python train.py --moe_layers=[0, 1, 2, 3, 4, 5, 6, 7, 8] --router_logit_norm=1.0 --init_std_router=0.0151 --rope_base=10000.0 --init_std_down=0.0501 --schedule="wsd" --seq_len=384
Below are experts of layer 3 (counted from 0) of a mixture-of-experts language model. Rows are named router (the router's row for the expert), down (a neuron's output weights, with its number) and show model dimensions 80-159. Each number is 128 + 32 x the weight over its row's rms, rounded and kept within 0 to 255. Numbers have three digits each.
Before each expert's rows: a language model's description of what the expert responds to. This comes from a sample of Wikipedia text that the model never trained on.

# expert 14
What it handles: Plural and noun-ending suffixes like -s, -es, -ions, -ants, -ities, -ing closing words before of, commas or and.
router:157122104119147101061150159162123108145173059177111149115111123085072174119067143167124121091074152100111138085155094069090149054068097109080104058172100189178150176146101073142116145144157128092085106125139129189105099121074143132150069109
down0:126132144133141109130152134123128133113163139117104102176164163134162073133123108119077112098104127020181158108182156165097158153083126164122107114157103154086110074101113163160142162133113074130140075131149073182086144176160148032119095110
down1:099178111175108136109131111058109079139119088144133097104109120101175120142086137111156128066161119065094165166148125098119109134159137079100128117086160147169090124100161137126113171149128112161172114168124130175136082077140110157176127115
down2:139089117167128113135148140079154116094131153138131101093121122144110117088111154096071117141091099196149116143121148045138169117180057090116086076113086050117159112135102169133133123179217089107098136117188146183122146140139128074131108132

# expert 13
What it handles: The articles the, The, a, an, usually after prepositions, plus name openers like St, Saint, L; also colons after Conservation status.
router:104164124106152115142142155102109196107103155120098096158086124122129108115150132158168166129128109196137088139135079143093167109103163101086164138123178114149133122125128098121160111151171143174122094149124086141177135162146092146191115153
down0:058130139102129112151128162176121171110088047171109154145154118112155196126136122151131123137154111143106133121094104132065170131093109168196067116081105096170121120098102101084158155105133134178147131132212082229168116110170143156138175124
down1:127121116099160074096160128094142117139166162125150136107158172153151125088149150151140163152190122142147084164123147135099126199157158126142212177145163139086097132171100100079094136122135139154089162164103125107092092178114134165067114102
down2:178172126093128099102131124076125161134157171098133116136071102139145110117139167105142195129098102212153176165129111113143144106169101151131143090101111165191106136111131087145100065122104161183071095188168098141146139170119143154067181084

# expert 9
What it handles: Two-digit numbers and capital letters inside codes, tables and coordinates, such as 37°-15′, UGC, ITTF, Route C37, (GUA).
router:140187165115158137154120130198115181101190079148127069067111152183145139114096110200113161138157091117096095161091104112147134131124152110135143094053062116097074094111103193160114105160129113105117162105150147073141079104186081104107167130
down0:137152173107189168144138135155172140123131110177122094160143158081150107101125175119147148136159097120090068113191158123132129108111101156138103136105105098063128140156093110104149119150161148127135221172178150068089133104152140046162142104
down1:179141137109107147105137149115153007171070168131185140105162139089142141138086096090099148168120138106100115111155107174065110141085124141113110123077119156125163151106208148127160165162191081122076145130096128123094092053124140145155105052
down2:106129147080042097129123186104092116126120114114129082172113125178098131144092213107109100066156134060202080194165082123153139136170083105110079124111097147144106090152165138149094198126128169096083121134158131088125169154170102195118132119

# expert 11
What it handles: Digits and number pieces in years, scores, table figures and measurements, such as 20-21, 6–4, 1884–85, million.
router:045158103082089140123149152175101068159171145136165098115123132104138160154078105196066136106150087156140120120126115101180111138150095125136074073107170116095083176103129200106140150137177137140101177103178126100177080141157141159139134159
down0:117166131089170182086123116187146118084151137136100105123135119078171149141138149113154112128105099157152094157195156190163131165051214162146130142121187083193144145161105092128149139142098126164121116079127093115193136142170090187148076117
down1:150095115121179104152129149127204155147065082107103133113112196112128133112100112139116176134163151062139111110113148160116107151208165177146152130102122105080173198100120108117110117143102116127154169112102105146224118156112109148154123128
down2:156062174162120115148171151104139108115137213156192130086138119144125190159136123132163075127126169113106096101092114153159128056153131153094135173171089151155195123145165082174100116094129171131144133076123111120152111093120130128099151159

# expert 31
What it handles: Consonant-cluster pieces starting words or following prefixes, such as cl in disclosure and exclusively, st, sp, gr, feat in feathers.
router:151125098165163066146156132101103097069133132115119184149132072157074147164091067179182087142129163119122091135129161143190087106110131085084153155103129108130180118113151150095141121149114156119142094150106097115054156130178113115135160127
down0:153158109182081127149126130151172160114099142146115160121120164092125093103085115134149136130093177121133132143132140196061154132178116126152098037130133131134124169158159128134093102121161104125134097167134095163135133116145098103170087143
down1:093154167105180156103137158115109104154180155124059140180138146172115054120133113166156112119121155125117059145106143092099099127166123104159097104131198123169161135123176071122146132095096123180126125129074100158130163111099141072090146134
down2:083181133181197096163129141153117170158119163169108098108112095136119102161161104098123121066150142107090068078101129137120150147133196094204150093086150069123146181062063184157114098119124142163101130121098143127095154150129155129123106072

# expert 8
What it handles: Capital or lowercase consonant pieces starting names or words, such as H, G, P, Sp, Th, Gl, and -p- in Fitzpatrick.
router:133135155137155143100105135092124096132144204112104137154134148139131160089111082118184083104060075125118137163123112152077118175155087119109105075050161109158099133099176167176085136138114107145114157156118182139101103149140129176134140166
down0:102118167086151119179123142175142122142098122148121091116174136099135124156158148107165142108095077119103084142118135104102152116188144115133121045141129069170102124143126105187119089107080152145129125143148151111126129136146110142139157144
down1:143093167164185140150161080099150143118108193152114135133182107136127104111173120086151139120135107121143110132088138112080092077127103153145114130110110079133139072158150135183104144105147154153117070146137125121105037154129099145120163136
down2:097069121153164143123139111167146114110143125099109092112141110119114107193161127133153119116140130096087122104138097130113130143108172075138117098136143167096134112114109088208082080181078138142194113128095114078131220078122145167155133113

# expert 5
What it handles: Opening parentheses before dates, roles or details, plus short name-initial pieces like La, Ma, Charles, and abbreviation periods.
router:103128144140133135130118078097173193128104182138154105113176087087132119123135123129117117152113185094178086119167179145158071141129116131190153166142122111117112085170110055181146089173082134173112083099150122116130146150168129110131178159
down0:136143141114123091082126123110097101134136116158154114159133091091086110142133172117115106078148126112122107079125154153099127119132142086130092058120107120109118156156105225120160143156108154084095109113084112188151159152127143119111128118
down1:090112117067091106187138142161213143158156146111149152100151104136091152144130222172081137119170175160152100130151130136123163074106128122147159119171140085099118154118176159147121067124118102119145146131123109086080130141121126140171146134
down2:054127089146123070129145143110147203150154104133150100148169219073159120131131117112165128136138137118150153144064129147139152171140143132114145118145172147130165092121148082116114180074142107067095132127047095125101093150127095125087148142

# expert 24
What it handles: Single consonants and short pieces early in a word after a name stem, such as Sel-c-uk, sar-c-ophagi, fian-c-ée, qu, ec, rec.
router:180118124081118158201157094163155132121140156111099097098131106106111135096075142172103176134149170148095143121068133062078112119127164062174111150147161110117064182087178090091173173067139105118116137122086113132157132128155144096174158163
down0:148131158121139088102210210102165114196097103087160203197131130149136175132106180161143110092109147063162091130065140157108117139106127123114089130143071165111119105129092172163147084177138110142099143095094084134147107200141089128156123139
down1:128144177149083075149119174168169146143154105123143141091121073092113122118115206184125106146160067054141114099144142156159147129138151098130124142104154142150194158143158144159087141120131114167201115115168123111137113135106107111156047057
down2:085148135081102170175105118096131142139042108115117135167131154156107150116204129182097099116111128129175116125111140101172152160119135113115129149185100138166059116112120151179153154093158185148189094208135151120136129142154092149157094125